From a checkpoint of a small mixture-of-experts model trained on Wikipedia.
Size: width 128, vocabulary 8192, 28.5M parameters.
Below are experts of layer 6 (counted from 0) of a mixture-of-experts language model. Rows are named router (the router's row for the expert), gate (a neuron's input weights, with its number), up (a neuron's input weights, with its number) and show model dimensions 0-127. Each number is 500 + 50 x the weight over its row's rms, rounded and kept within 0 to 999. Numbers have three digits each.
After each expert's rows: a language model's description of what the expert responds to. This comes from a sample of Wikipedia text that the model never trained on.

# expert 37
router:495477441575480438520497500525511523520497475460410449427511516548478515495465394433474476520547528489421452452500412590430465545423575469477527459467465471470472503483526570523484542482556575636489437479394541567492549521483436466501494546434489517524522526486601454432567519544534622487460580499505570520545453505526443475423497489402467523502513589446562564536402511449497576606541
gate5:422584515443429454573469534456466533439444509436545474566522505450500499455485513435560478410492488520440520473480410515462562515516537522404475585524506553409489472574501432444460604551381488530464467460451485513613553464499394456426514487570557599479405511443477493465522412474516494484500520464443478429507588507516495463465520497592554442451567520534590508492502551539507571554496
up5:508553500509510585536547428422502561419416534448495473622451537508429464468529594513520586611510487521442580494514517453469557475483505471574426456546548548425446409457495476528506532521516478461491463579533497555538456445452508474492440501534475664541469591452471480431621487483481519514548477396463515484488474538513454487464501535512464413495478443388541476443557477486453474560535
gate6:519544454458503458506543393397418534507589577421423572473540575526479456544599523528514486470615547582448506526533511638467416413497542507478573512564537454537520373503512452511534432498570494424482494535502470598501549496548551535502515446472408513521477505371544501464571542519536580517489514459516532498539474605501536530576481537490495447486488524520505562509535512534508493506559
up6:524521563601528555528484583582504548540493452534461465580552485508508505491442466511483494548438442468488587498508499440524612590523439476395471498333444455543492626483520529476500530483486546530518482450475531444557534521410479447540503448536497476485480394515509512620435540484486467494498506490411503513382540482515457419492583480497479505477455416488508462493373439453453479501444
Numbers in tables. Standalone numbers, often after a pipe, colon or parenthesis in tables, stats and coordinates, such as 7, 15, 50 in 50°24′N, 3 in 3:50.

# expert 41
router:521478438497452454537533539572565559504459517420441518441483563559424545522531403454491485466590478438432407457530393568453490547449547502542525478478447463496467436441490526514401456466526540516559424543490515606472508548559434592541516465402471584503605471481497430462511490472486580521547536495481490585575483513590493439484502455420486509492584535482482586507406542480488571529470
gate1:501330529516443522437503481521542415550523527496503553515510468558412457524545480289527528471523536520509524512465488568454469563508494454495474530533417479399449486486538467475487458567435454559478433504481532539482449580572545488504452484471384434488494492475485469501465515496440442541473543413500487587492464448501454411559427554503400424561512557475552505551530570483497505477553
up1:571471512468464520486477445474535514589533557586479550471530400524375531535570387430544512519510504489495503476516431576583431524489546580518434469514475471424432472423452444490556516538492516543495523516470417537502388543561455471510449480585420480474509490459449486542527618518489492466521511456512496679475551439526524448549449540511463448524452517479528511458564491560476483407585
gate2:600551534519538519552587510552535566452461526475518550452465482574570549487545459554496448563582509517454486414472461477462453462469495554453467511456448534484487594389424494481388464439486475512449463477576575457403532507499431508500475464486602530523407489483493521562502543546437491396538493530380427471499442467532437379459501441536485514459606480518526484550584543504490533554491
up2:354459504481491534573483583547590419570494497486534437510514577428394503503498420496552502480398529537430500575525560465434442480524475535469617501471464488447482431510495539444575490526515544543542422510445467557497558490497469431524451522513360495459530599498539517476489602465543536509455505441496509568439463387495530531526543560488484526416549531491457474468575468436440508532515
Periods and abbreviations. Full stops ending sentences, initials and abbreviations (M., e.g., No., Pos.), and decimal points in numbers and tables.

# expert 50
router:518474461612504446573519492520496556494499526473447477460536561553400494501486509427443477533517450410389482477469479508418479592464583539489484468476509505474412476515464481587450545407567541523550448519535516571527448569440472517408479521411542545506531502480527525531586510406558565566537497517435592496597479508491534451385454461456412526557551549410584556533480540482483530502448
gate15:457482386416517479504432481506459411524539545542454547413566542464464520497546531457519503549504544407442442510503508462534517556515465551490599425413550440574466473437505497499549480463485564513494484494450513513499547463425505382516420510475457433434495540478474449489573538454565570565583494451559561501609493523640490569444493445478478565527542495563570487582531455514525504569415
up15:427481366449512447538436487493470446496502556533445496461566527466436522495484555499571522567483477452447496468476525462502527565529443497497559427405618488565448477449424509547580480495521552493496471501426506472478494430450501431505457432553498524471449476430576435477592541419541543541554518425546532497546474519617446533486563456503469575536578437554622522512552437580489497559419
gate16:482447481522426479511526474559612469483571553531493511512463406490452528445487552468393431510503438318444489504471468466401459547485545477485511478458535517435565501398404484595533551473442516480587500481556508512471498522443531563474505489522491546628517481540388524399478540471503521560520609480525530509469397474498482581427499511474481535523549512469484524464412497491537554518445
up16:477495479436517501536460522531450579511516513518442504485477515477555576536607491568403527574587488506509398528465592499610596593500403513580564473503497475568440462471458447548511524485523505567587548464446437497467413427434535591500458564537389474457538528422573518483529571460459481486455498536495459498495575543454593486474448509497513565568471522453547449519502540422553459507532
General descriptive nouns. Common abstract nouns and verbs in expository text, such as used, known, system, species, class, and suffixes like -ism, -um.

# expert 48
router:501430519574454432505399533556498519474459524457492494497526556552527528522570501492494494557526532428497434435494485545493426510474559551457544467545427588536449527508500617518453475446533518622574466525421556545541504537500479460550453479477517571476571531472507457478550548575455559597558522577599538534515525582524502428461459471419457631505534593492516570476382486462443560506547
gate0:469528492604553483432421511482575527457441486531463476497543541402444534591519481499555522555523512525518594596541476523547440498573500580515393540439551515512470469351483596499437531495536465523533471399424543518569484560487563579494421524476517504403467562547545494471600498498519519515482523446525437574469623522588493465425546500450532522559455512452513502497524477573516497484487
up0:522504531415498481485623553498430461539447508465423503495439479506467450400517498493528486603413508468534442491462528498470517468475524461550603469480475471490519570481590515487584535513482501480480517588509401450447466468582491450462557428504500575608447452465467493581513429422503507446427574397476545440452390485555544494598442542469472469485554464485462442528518445475463443604491
gate1:484479541546512467548478407511421525389532526444515394494610532512515547528413513605511434438507537413458419480503436453491500529440534505540397410513572507472596418568574568518490529520524491490501458481525535558590616502569462473449558421446574535490448497511464536489457485503441507551504434489489521511442492447458539440470475452529515529452537421535533520472513457490595386534501
up1:474499535662494595540541469509495561481507563452451547574582525518446573551494509506561414448547572559437421504446527507549503531417474584487525493401595567517514450594529594445517452510537494469507509490601533510525538491436448476492472434466582482506450538464488466521447499513506504586571559518611529526472509497435502409503533538514465452405536473517605510514595494494487526500548
Capitalized word starts. First piece of capitalized names and titles, like La, El, Wa, Ver, Gran, Like, Don, split off before the rest of the word.

# expert 51
router:532469525561458394536465501550524569564517527457453542458569547580494590537507472497498450560480531452461484484448430521401485528454550521461510485458451596489431460453502528586495560463474564552535431515456578536489491526465486550525465550467544555521550553548536434457560507470552528477418506522470539584553529486503459469495450442440445538649611605476626531580465459428520459539511
gate0:434573398478482492587387600489542515532505477506465549510537579554500502545454475556516477539498471467464561549476460490513485430514589516377448510528466569462509482568436475452592515518525493546541422453494650579450566533507576523480490513506519478449510502501555465468544550549540514376540486422405527480520501512462517499520513476479532552527534401472425397467628476480460452514451
up0:581473541542550469446479479481529563573508507425483497468567495508525569396457572628412430374483435482482524527481493539489554535505486574471566503515520554474497461480511524444441426552604497557538522604499505462469527495577486538393450477427475531470514548522487477502488506475525481527550554623470515496560512485466450496572500546595493471471427534510487574493521393542544545426633
gate1:357546558506464427532550413501489444457557458406466419539532460531534518536503492434491466518481515548496528543490454508447474469568548510432506562458513522442466457525565525593566523531445468572520419488422451550359473500431494524498593445475452559509608488423563426544502531482508522447492527512405415489538478438516593495426466468504542510558603517478577504476548482450495438472536
up1:553494507510476560429491572534526448562458586497442421442562477487559504533490492544549530476534447487571463503606537462620591506445534565501569550616482379635569562542562475535497509466515517503507518511465528447519527470487521515443516531443568507498400497490533492510556496554576558516508576538569575512493534438539421529494485437509467447398498562424421435493542443528469469482559
Common nouns and verb stems. Common nouns and verb stems after articles or possessives, often before a suffix: years, time, end, death, look in looked, vote.

# expert 19
router:511393485601486463516488468528535568412496495408433496481474552538440520507481392453493469595583551439467391443485441541454429585494519419543546442467494532530423499503532561527476519447520504544534491545519541552524437583554400487534454506541538525513522587486523483397563458531489541436539599474508521538455501494584443448465441491432396566512485504491529497440479507464481498613570
gate8:512455569511560560467545608460433468417514498432403562418413551508397580494542491550458406537390507519471500484503474520478381473507535497476573436598520473506503453534438458563500519538454498580543460469554523499500425485463545470389403548559430536468481536466529590416433547503500576481488481439537471508485439463427460446506511462505501565512522573548481537477428501465468447510524
up8:520508543427551514489549577543585535491447420448435502468492556501570542465534509560499606541536503423534548611527509556509539618468477570420501439465561484457477455461426494475423504448495484453472532436485598444486469510541449442566552492522514477607505468487504517553549565483499536498372529577574513520518536497454429517489444419472391470550503566451561439459515513512553404569484
gate9:560532535584615536541477467544433593381481534447587490479485469465396457490425483491420561445467491502487508553443515479417423429486455410465496559467454540504473531528605457498449509480496492490520513502425526566420477589454486534583463550537528518406594540582504521515520459471472526521480491501540490454460534592603465501505493524502462559427498505452439371419539539522532527539512
up9:509432526499570527484576480536504451509537474619504466466527529529525467532396453493442517438432538549491442546401628547495457435470480487484508552457505517415432416488537556438426508518513492483421466488489533489395392532531450496470463591535540506466548525482495482434469605485493475461453537527522500604499468450471443566403562595407475557485494462470532573461536455554460572431545
Numbers and ordinal words. Number words, ordinal suffixes and common adjectives before nouns, such as two, three, 19th, 68th, New (York), United, early, several.

# expert 32
router:485440489520402482503514487557480523564529508396490533479504574569455600584531448558472420425551525509420426490458458515446488520406537532460533409507404469533423434433548591581526533437480515590464435520460548546510529509510461531493495471469440531474495491537553480488491564492538567577456585425566463604508491525527543432527453483458433538583613534491528511499443476436507475591507
gate1:501608480500405499418549478367483483503512564450542437557518447487523517574467520536428516434583490557422482464519495495494481505494496555513538545475488482486476466491437527515512625453446511502527487657545561562497465489511465572474509521420454526437533466584574429487552495456598528490548601440423448500432559399560480547524471541536510443476631523491540556533560474493510509484517
up1:471387474594529523516478512535549394476563510449524573468575464551474543513421532525459488379558530482509521506551585543503504523484516514498487498458575476496518444404492554485535553553471464491501508431508492437543553490433504471494536445487565468488438354548584521490544478541544485419621520468492472598422502488635468476425499496443553557443508473529515497572582472455483427549578
gate2:397448537533462572540516481490441456459429496506503488482450520550568514543437472494464483486514535510470425521528412443599514486527596573438464498515347464434483481470442442520497568487398573510527359484328496521533580527422534455462442466475487521469493491497439480505475570430507498513437489535455445533541466456524425442550539507422505512473590513463505521507428580512539531465526
up2:458503523523558508600513506468557534525562409510505493536541503505588403503518475466540481570542403479437482530519563520596534422435541533497527576446536476578484576441596530513521468461523446449518472445592493457437436544500464384535465625451517447605480531477468517478515398422501535480547536540492478487459451520482414590571457579539514505450459537577479551526577480449514549491471
Mid-word name pieces. Consonant-cluster pieces inside proper names, often foreign ones, and name-starting words like Green, Hill, Wood, as in Ba-mb-ang, Buck-s.

# expert 58
router:526492408595490473572442504470564512469513583381444446460495577568482476534412452469477491556506521466447486445495434578424468498419601449483515505479414467471475473437598507527438474414493532566500451450436505525444422597479519509507538508425506580486542525540561405511531462432551556544520525555500529533534525581492516454503444528467474560560482561493577499585414491446533566549447
gate11:562452491534541586535584527469467523426523459470519406468478521544513504510520585566411493523493431523495525546565481455479528476496483564384499575483509460463460419508492536515453503469404528481510566569489505577537496547492477504521504537586438618541473545560560431580497527519539483485548507620593490490570496546486448438551387565452546489464564428447447448438429572449571548542545
up11:471473530526505510426507509529520529510463464566546539546508502501437577474516483511487534440486422537482487530519527387543533536470498559477435530551600484529492284532458472455533509506500497587465554565489488475568468523494450417550574413426517481508526497406547493481396544515585513495522392534514508563531519389460549455521558442443459481502499457489552467612457538413468424455472
gate12:471512453509465487540455444527562508533466417507453336486526554439500468442510439476537454483475523511423518442476570497469477500452533606530544527462468436506511517536477556451443519567473496510461465502538448491485443590457541465519501505449670622484481521532517507575526435422431477542470481622465482511414576485465472463576492514512410465614607512485518434509529434454549495510494
up12:493455509501575516568443464545428524532494519473424617500470525536462478404588561440520531491513481419566446530424549545513405580511490412531457401533522539539464472514529498533621423596465462473510400462505522533507525437555508513460466450600404477619513412547445470468527519463527534517506540477499511515506498511516492470484503603500546584422423471488472583518460529480398497533497
Symbols and non-Latin script. LaTeX symbols like braces, carets and underscores, math variables, IPA letters such as ɛ, Cyrillic and Vietnamese characters, and byte pieces.

# expert 42
router:510494477490411462528488492528562521468513540471497427450547608593381525558527383461507430469538561434483482454510493521411436460453585446434508503570461462486451525530523523538496534487574544496586479519496568571450462538531491517460495496432514533484497525467531525523509585539570610547558526492470487564501564526512486402498375447469453468633580525448504497451476596421505525480423
gate4:476455514496486429491480467496482501409517485493519423510484429486425559550368513442516596495457429572413422466543505476498452490543541429391468478487473339510531488504498398507540544497563491480522533489528479601491572550486435532549563486476581477573493538521558424485525588468560561495528451467428528568496486491511509414488533450480507519628474481560457558432459580466558465524515
up4:479498536434518573473532667429479485546594483521515427465491511503479476452505517520534541540536540459589473514501450473519686550485453552513465515467545547569489448483443578521494470450544523500516527435512532471531441397469543500522396471501482470472604486546476559545549400440428489541469559466477494451573427428542480586462487548518523483473468535411467428549502440442499489468589
gate5:460493484576461553462518523524460554451545482506447529434494517520502467467552478456520427589531402494456483522488511511508460574420499470514465472601535506554432526520464476522538500432475514565533448531552526528473510449439530466496446522489513446486477615569428491496507641633352560534425502542403510563479509527484592384508508539501421490477471459524475496525439555393494477512384
up5:492457627566368496453410503472554526448404498543592509448484487523487485569545440506514519387492535533513536497517490562414487497495468553511452532497527417528536549445467498391523506500490479491607501487492585549455424521467494482457466510461460489463439544446459527438579515507363509430493535591613370496547501493469504556497585515477492498549539499523497444461492507422546477549425
Surname endings. Final pieces of surnames and place names, such as sson, ert, ald, ton, ley, berg, and full names like Robert, Smith, Norway.

# expert 43
router:461407493509485498535471567504567571495476486502467475489527516578386487517517491424472461592597550464422493473466498574438386574473588540513556492550401483548343433516540481488410449430581544553495492474498533543511376558499499469502518464465562577499492424471513487412562510518495551521522572523485515518503541480517423443454523568420430581499554538482518515508510534461510509481415
gate1:476591532491409528476550468484480460460485471472482535380578484569339438390513463444523488550474443472505494525480529523454395511498478531418475570502503551487530662548488460488510470519535511448509428486569518552396414537555479491490495477424499408528446519502468459539573515476504623541448457515487580460460428561583527489475468470498557542541545483516499536437503472433446495527528
up1:470438510524441439551513526537497564449548496557466517446412479494562498553598558580504545548465501509565531564488515506462579468537462562435454464469528490538471563548533540510472523515520519564433574509580546499466598541486512404579497375536504453452560655545573479458542443471493470441376560568532466576508550486549463502513479558487598553463432461433489519481490422534481470517542
gate2:566463501523512517542615495551576483508575541494391525511514519480379566455556527530499521552541547513445482466684542493518423584483511528448475534539473512449503494442427506565482471588457567516525513551417509496519504468533552541548490441511418499538526430410419450494613511386514459498517472518543440491510431459454555503559458496493551507509467524544397478605535528516517548444506
up2:587565404439432540483514487533502519540451422550575489506467553537563541569446477516435546501521470480498398525486468476490509517507499444623461504484544484613466549514440513458459574585520521447413530512441487554499570552485407527400470502485535507513498477525519584565442518450459462587515521437491469536503470489529512545425448436527496453532502452508493496494585536520400307485567
Mid-word name syllables. Middle syllable pieces of foreign names and technical words, such as As-wan-g, Guerr-ero, Amis-ul-pride, hydro-gen, Gaediops-is, Go-yan-g.

# expert 55
router:579446481519464451516517566500547514511471529491493503417564539568503499476542418478469435543577503439479514419484495550376432493476619500438534492511446452530477501529513483476467451421533561505483407589503540621500558538446475429520480486507511526495514534509591423523493544525420603527521617462438476523555511497495450493566437548464448524521595596431518520451391544456454583550528
gate1:583477511493546560462533499518394555506531499449445477435510486581567487529447570544516450584523550447563452450499473518516518436484531502471538480516477485438561535505582465556552458596497510521512489525551528598468542459470529569407512396460591574462495534529494496456531524458434495478506439535491423496425535583465475526512416417490471513453524413417557519464358537394473381472522
up1:475470426497527532555543434642473515427579442534467552420505472487516464557501482519500556557554524512449447530449497514523567522468477483436507516422515518566528507483492484523460487535475464553485398509447409559450565412444521478540449520439492502575529521452543508511428459479515584536608528501462484479437608503516485536513467438430472529545472638541579416507339522490558539493572
gate2:545498474461489478511438429498504546505436570432507511477551518545510493552603555469427436462554514425481493507586560473474536481460470392495442494378510475533514431480445491492418409484448526480481475587548526479477543513426423559494500542515575505617546589575492534523501503489469481541425554363515390552460512516485576497556525434512571517518561573403506497489479555571556451550490
up2:454520468578523550538550558475480522530618591574496511544434467493511530460458539501595586484447559499504503475510498545522481582537446518394496496557560595543434460526527549515614526525441484542481506481518518470485413493535516501420433479476510570551413522553492616482479527481500458670453564525465524532532534543544467486421416559477504490587483476407565475531452535539500423498442
Final letters, line breaks. Single final letters of names and words, such as Bo-e-ing, Mont-h, Maur-o, plus table line breaks and city names like Paris, Chicago.

# expert 33
router:500515476504448447557518478526560509532549581460450495479397512547469531522481473494490444556583575373427404426528427562458458493475571508535517478476459421565363489470571505545490568428567515607518455528490547567505448576543447504454453586444573555503518457487597510481558559452463542487510520451511525513519439559507536475503406412453471462490481516476489504450472514455498531636478
gate11:625471485461553488466483524541526545502475532525479483518536437537383500481524592422546478498502528452538541502518508428612507487451518498522568526472439415519534502515464500535479499456619507487568468507418571442484486632423522580482514502498547502452506525558532483561491478408539537409465483614536644464494425532482534517464465489508535572475514511530452411460434351500482486532456
up11:601457492508533478530525570569587525537460564501540439502600473486421558525532520442454393527483511473574475555552457432484510545485421535557477485459455468549487455434536400541530480557662470532531484514566545508474437473489521581446468512477458545540553521568499488515454446487425493471418494432525597497461437446534504618497468499539543517468529521466397540426455377475516482546489
gate12:473391508454495521510498424508594591532542544321601540527480540501427427511498517531507499593467486513581501501421414581506495429426531467423565527520468460483447455496544528466476515509575473556452437501554493489585538549530474472504483564399547516415548450463421501521517518562464538461471484521513515496491483521551460516461519476444493485544586544412433516436570394511556490473425
up12:416487476506553468507485444590545544515573520472594518496401425469436420543416519495533515529439545510558590507505442606475472418515499458368591536494465405518412465454495458520458562498519441621460466538528502463558518490488522518576478483506586475482529451423510531544497536512509584506478422465496551432549442522468495461433539539479497434470518448451432487485550393501522506409432
Proper-name words in institutions. Capitalized words inside official names of places and bodies: National in National Park, United, County, House, Royal, Executive Producer.

# expert 6
router:551485426495485408503491546492512546504471573442429434477543544523468579465444426444494486566594541464427462499532458565496469582495565461432547460501477535482509474506552520631449526475501554518587457493524505532485558505529444528502482476416540542418524454535552512455599439545475568542519505490531514577616483570559459509485501491444406582516547524413573498609469504479402607537467
gate0:582428469510566522530570505437522501448435459514465503567528465532458464532577460577503525610534484536489489550485443440504474553538497522469547487509507524477579467426514552575465611485631513456510477444472503541420493543581571507617523433464530497478505497591489461528586531619454477602541511479503507558511485537389405434432456479490420480519440532468516558485470492434455412469518
up0:375586482416514594498466527490535492556491488537524507514495448519559558434457505441531532475512486443424517478481516490566494498546533520448480445427509418617461450530474511529470563425490523587584522603459458506409458494475527431346549478535460428486515430426508450528418535468534512484417479462500502589589607490490505501524395497465445552492487503535448460402466494501477532465459
gate1:544552523498485585588549607498563521540534575435502506546489459543479550571490553501469493552530496488579509506609575514499469610573512440450477547556440532479519474595455466509577516435577485503444503518508445534574518497498497513496508565575633543491484439456481459387541455517478512559507467553502448444522382464505449536491503423503548516519586554450428619423418495501547493506488
up1:540544553421489508521488415538511457601445531524557471540532619561471564503459473587508486533457530536517541462435518499586515627511500432533475535525474508526512558498497531401421563588496461506495465554569474518561479482480511487521437514564476490598495545386541539521547462522549516522603509475522484478455457541517639462524480494484520533385477412581488567620547486511429544549481
Plural endings, modals. Plural suffix s/es/ers/ions on nouns (proponents, totals, Operations) and modal or infinitive words before a verb: to, can, would, may.

# expert 62
router:522512480500481445578479551572565561586495543510460441421583578581382497557444476494440450518552518447541424438500427574483448507440525418475557467497389522462460485505555553502474501457495562514513477528463568559488430554470447544559458550425535531506559555502560449536583493430496559474538515466519608545599490519578502450500491409435452492589518542469545471538458505488472558584529
gate11:580448491430536467516493437553462483424537498481499526506565604450506545502439477567557525490559435490482542494492430511503490508469463494529526567443504435546532399549517526498420488516484508468512420504412472636519485552549504517459431606539475497457530530519449447443600518507467451545314528449483538562397540576540549448481565446502551526569430439538504528518532572489430468458541
up11:498606509617513582490489550480506484550430551458485516533458413498456486474553469469541480467440529448496423543472567496530513486566531556542431536543509595567536466500558524523548529504481503558499522563554478484478616383531533511470662507498475570413454405502478572484431489481477435501544341534442389495495541533465478462506461542447490503489513521444552490400514498501430530499488
gate12:412509440483564513495468538474550462496476609514564552509562479503456443570485428435526421541583442491501560389435479457504470493518500430446487445441465491537520516498532479414446510547472430511469481412365482441417520426487474491522564487493458535435513502543461461511578497459489516365535457466436533477533468586527487550496346468491460613571514495497528484478455547517419449478462
up12:499533511438505548503523436417488503512464586417539509479538544576546487583537425446581482385503456521482514511514520509520571503470430503420639464501523575509460448460438474493554512459538496508470456557472560506466503558440506504491524479488488548511482538482490418449592389587539514519479498520508569528534414461619435567612476470513514500442584575581504479541581564538605449469502
Brackets, dashes, coordinate symbols. Opening parentheses before scores or abbreviations, dashes in table rules and ranges, and degree, minute and second symbols in coordinates.

# expert 8
router:524465478563437512570457508535535543502557495417416429384542528530491532494480417427416487512602504454415509450493449557468484475475551484488491454526460491486436432482550551534501530458567554508580441435515556555474436546499465473522434610442565543527557510464508417443551534472488505574545575556507547568536498636532510494453451475436424525504597516419496568532422484474418544523485
gate2:498461372553378528406460497470549465568489521506547477407533486475538504454513535479505436602563441587445433392428435535532491420464473511460512549583476629488402528485546525542460513458496454508492480516477399496537477546475454478496556631527507574543500500476497550490530457472433539454483494451399475465523546511542521476460532405508460605471544517455476465530528541514552515541571
up2:523529432546400509403507481467578552489561500540550451404594498466575553363621501443570449617530473554489477459390455490561526417478493483529479534556472650510431531477484559495453516548527446500517547407498429493497398519445486549560515589490500580562474486492450441482529473456509441464468469506487522477517516501480558492423528500495556484450566509509493495479453492519534418503503
gate3:479520522444511522559533553514494525594516477485433552512460490500529528529565535448369486473435524441454519502574527521506528502512491555466429547519451529568493506503531436443567476554692508484608470434531566485544499474475494468484464459490478458493533417454508533457481580375522447522506440512571430544455506531496419488579475516539393519530555451354538511504409438523558490518565
up3:517500462433405589416458497553485480466550472509477407492522549543554431452538492575549573591485530509385539498415633452487495509518431524518578486539447392502556458528515560468554515521483470552393539499505570479528541562496533530578508502452591454493481428553522479504531432377465523525442500606506553425502512431472597529518523478516482457508562494498534534516527467483457504472393
Sentence-ending punctuation. Full stops ending sentences in prose, plus paragraph breaks, question marks, exclamation marks and closing quotes.

# expert 16
router:452501498559473451474488423554510517503476538453490376470523537552459520523429480526458381587519537480428392467504494533409471504437580518420507451498438481519463468474556555537484543470537530614589507440460612562581451550546514528518436531421510529546561508457568446494504488433547532550486498520569492501517468526591530439485469458469405502562553559458539545496494566456409461615486
gate0:407505559559417587530536476549554519452540425431526460553523500555525579537449468479452410552558543491543473553456500427470527530505491585503455507616512483369471464550475539550523526526469480435519581422486524572570502563528498491526533583468526406511440512372579495504474533499418489502608422508508596504461487525532527468483550526480494465431495588525515512581427515451491532574492
up0:551540448474517436410498613455532512569451478489496514468469410507538489398567589515483519516442426514457552490599416607442521487577457433437611474436457590526442586497370494446554485454500479545569528447521484481456611509509445474517532576559485559476486537515488513459525519522541498464426506477445444569509481517538474525509503497417444445500556484514506539461559470429435446445453
gate1:541525450514536438449537424469523545491451420388473454475568528489414478469537521543431488509541436486440409490570488535514533458439510503489527376434454478534519590423557510448520521568427506572542475481492514476586531513517540444414542561421506487546494553521577509458427420492516500532570530390531561447594546506504504608571451489542547531404495502497437513575549576513473472537446
up1:455533562453533546588469559491488454581547630480540490548501523501481486478358467580551487439571601526485512515569502468429463521460472456516565531531614454487529563576481482445478477508470505508539464548606437557437447514444508463525482479483565519485442576612520407454556540553436510537530478519478396461426443494543519489585556552465560436549563455534497480504443535509440513547497
Place and institution words. Nouns and stems in names of places, institutions and nature, such as Park, River, School, Fund, bank, water, and pieces like Pur, Mon.

# expert 47
router:520501464554502463498456499507526519490481510458442471410524533550448529504467460502513482604517538350464484434582462524412482559462508468492509491426468470522442485499487498519487520394570538590537428552438605572575544554548490466460462552389530546546536501557609474433492508440524499524505534491537539592591548588467491450465421497432468503554565576441536554472458548448472603504554
gate11:497555447456513440527531508547470533486539495468492461516458638484499536482568405550533442529544588486527518534488539555551539421471529434582520434505516378515521500417490464541411496580503509487507425522491456512519450568476507447466379468496593640466524544523474391558496550483569536481543430430514543447500444489441563537496514438486524548576622511494580509498489445474442548489546
up11:506481445502538517487537566502519525501474499548554529509505427515464442521380550447486534433448403484469550462542438470364470567507490486471507603504506545458429472573520527547500572448508508458491526556495544496327588404538505509514549528509484442546498429426569549469474481550491462500500561556519476459448476553552462444529475590473462399465429481574412472547492486498593560567423
gate12:461540539412513507483499501465518573425503460520446579455477480536494543501443595591485363582557460432523499493386406431537508493502471475415503521467515479494482525474462538571500425506542496440465442454434555509586522480541475530510577493548547502522500452573560521525587548630512503618491451590608505477513414461403451467509417483515511501570498471573474445530494481465469483517497
up12:498564542538566480468495403521522455438524474494453574450444432511433480502460508497478531497431508386494588439544393474446437583570508496530427502465500430521447480504475518454454426462531544428426485487489575472513529510478519471451459467467487464374519495491548460561497544595508478577544528581596547513531351495429445410497402533435490446562517527527424442534511559519471516462503
Common place/entity nouns. Common nouns after "the" or "in" naming entities like franchise, station, season, game, city, company, plus place names like York, Norway.

# expert 10
router:484425477531487461508445549581533550482442549418483482420501506528533525518503438486444445554487462456457496409443517638487407556430565471494466447564453433522505497480488551594460511454482550569595359506444582528487495543503456496514541517473486535477600531430534391541567514493548545519462587517536513516536490581544534431513497489373445516476546519519493567561443467421480511565518
gate0:498495383444517621477512508574486554541412511508439492586531487502495551489504563547516517509501463506423575504488391483448568464561472579457486486489451463472437517439396613512477536537413511506431487585525509545457467501560442466508467477502569605625423547466575539507528496492566507448541525579523563529543488573505553479497556581443463535494421502477474551485505451478500587422549
up0:515503568548473465550522447527444503577534516563505479533483517494466545539561467387396491481561553459468453489504551532452477489504512440504437519462468556565501476506552423519496391518530499446559497427567392545474481518469535479484496596472433488462527436519322435521467429475503486515476507459400391445477593492505550442542515496461520492476450448549557511451582587484619442550545
gate1:453569463467550460586508474523438508533542522533530548545506477520560486507471426329505507473470453487529476420445457485500484505493575492488445518401477390518541500452566497551521506462436529604560352500460538511562508508602473490450473607516496482557488524524475490486476589446454519472543478514463456488517572381514524519598397562450500450496446527491456579569511535569478546469568
up1:516483425612520479528496547509437510488520532534554458462567484527531453417535482466428537407484497411410515413507532429488501542526516520519516568407554454570558617482483530552467466523532423539492435428507550573441417478482435562488472605585490568544472424440507510537524505515515448419574487496584508486516517477531545465549466529382560436591540534423501480469501505606493456489525
Name-initial pieces in lists. First one- or two-letter piece of a surname, team or place name, often after a table bar or comma, such as Pe(ckinpaugh), Ze(lenay), Bu(curești).

# expert 11
router:561437458576490450590385557531507568440489530440481484482483636548471549525548439464502488517526491439446522454459411536418457568477510505490460495457436490541472495468470506497470523443544574542595429539480638591510490556482481444491398481457513595501548530540599465480559560518467570496527495479522472502605509582499524490411530460453454511603551526431499528513454508466420509538479
gate0:503371522552461500502427594498482497411508547447517451552465538539513525570568458579532485506520511533418447466514363504456551519513512452512471548470499469537460478576446460476486564472604465489566572559531500443430549487504446573631508422462514584479495564449511527549453522521518534472493470382535526497480435456486543466448573530478527473534450441427415476561484613525458503588468
up0:494510528595514419537379627516484428415450502430471506506530627457616532557492549529515495470484441519511417470552506517449529493475501372568464538448495410531492475485457448521475549581473480515598566585430559519524473489456462546518476477513519437454477533487478478492577441483479448544582419414476579472550520429494528476556580525486490529539469482507457465605459492511429467518479
gate1:526493471500493484544436517536543695468471560546493513567502530487434447503542569445453491547583495425402518477491387545352542507488484462488456565478524586568444605544492520445494537476529497530523441501445501511434561523567500468554466525486529614535526518543573457546496566421514470499489548496538433547471514517501440467470421451509533563527554414502471497405528530478463474488593
up1:492407485532622473556480563535517570475469609523552495554503595464474489491576487444399413554495442460509567504403399612507525461550467512532450525485593541511567576443462521427486524459550479496490475494431531491528551551520544444631410480530571509501504516576521414568496535442402452453513509539449407533486514406483490505511500429489531483524505438497535499489504466459457513491562
Creative works vocabulary. Nouns and verbs for artworks and media such as film, album, painting, novelist, released, plus closing quotes after song titles in tracklists.

# expert 3
router:585455376481473430485525557613555504443531523458421421486461561533530546498401471500496495475550509451422450473459431582466392575466586508516569464506426546561466459480580597526462496448568554558520458422447533564532527573539440469560462545488497570530536556452501490464542566421468476522477515460522507505510494499545479446511444442458440492528585538418501544546396538505484480473555
gate3:501438492404508391514428497536381534525483473410541545467455634498556543509438541490474604452479548477555496474499566560505416546433494480508519467504460439524468447478508517519421445476569466479521561543493544506419545486544410474428494469435492510438521506476548465415449472415519571554441493510549474507547438499458399482484365461564536407500468477436504573509566461489561543483538
up3:520485489525581576453541494375479438427408518425421489529538434533450491375493415477548540515502505466501524510562380445479554436488511586541468488588506499452585476519436482486519583490471515595434564537452483418524434477470491548441482529505527489503480514435482449571442446540512449535486469518556492516424451515525522539486509456518496595494491515501523375442506448541452502621399
gate4:511476469443533461470473461450641556428495524484468464567563385475495507519478527558464534457461547414551505499494421566454480595488513576455510478549519453503526522478459518423572599519448461467538480501538487412388483525564492489491516424471508465547501547402512480467426440502406459465649528498504488448429569511483557465493547492478474581413552480470491599448453458512464573542443
up4:337497483484480525531421536520518562579444455643332420519501463495462636501521423609544450496458545418471543425511495577500508580492455556560488476488567505444466577475498492528448545470517489500510514533399479466520524552494543495510549445592471463504439423477513457568501475521408492477514498458556482479450536440478520457529526514538514538541580447455508456508532463541506506554499
List-item dashes and prefixes. Hyphen or bullet opening a line in lists and infoboxes (- Time zone, - • Type), plus word-initial prefixes like un, inter, dis.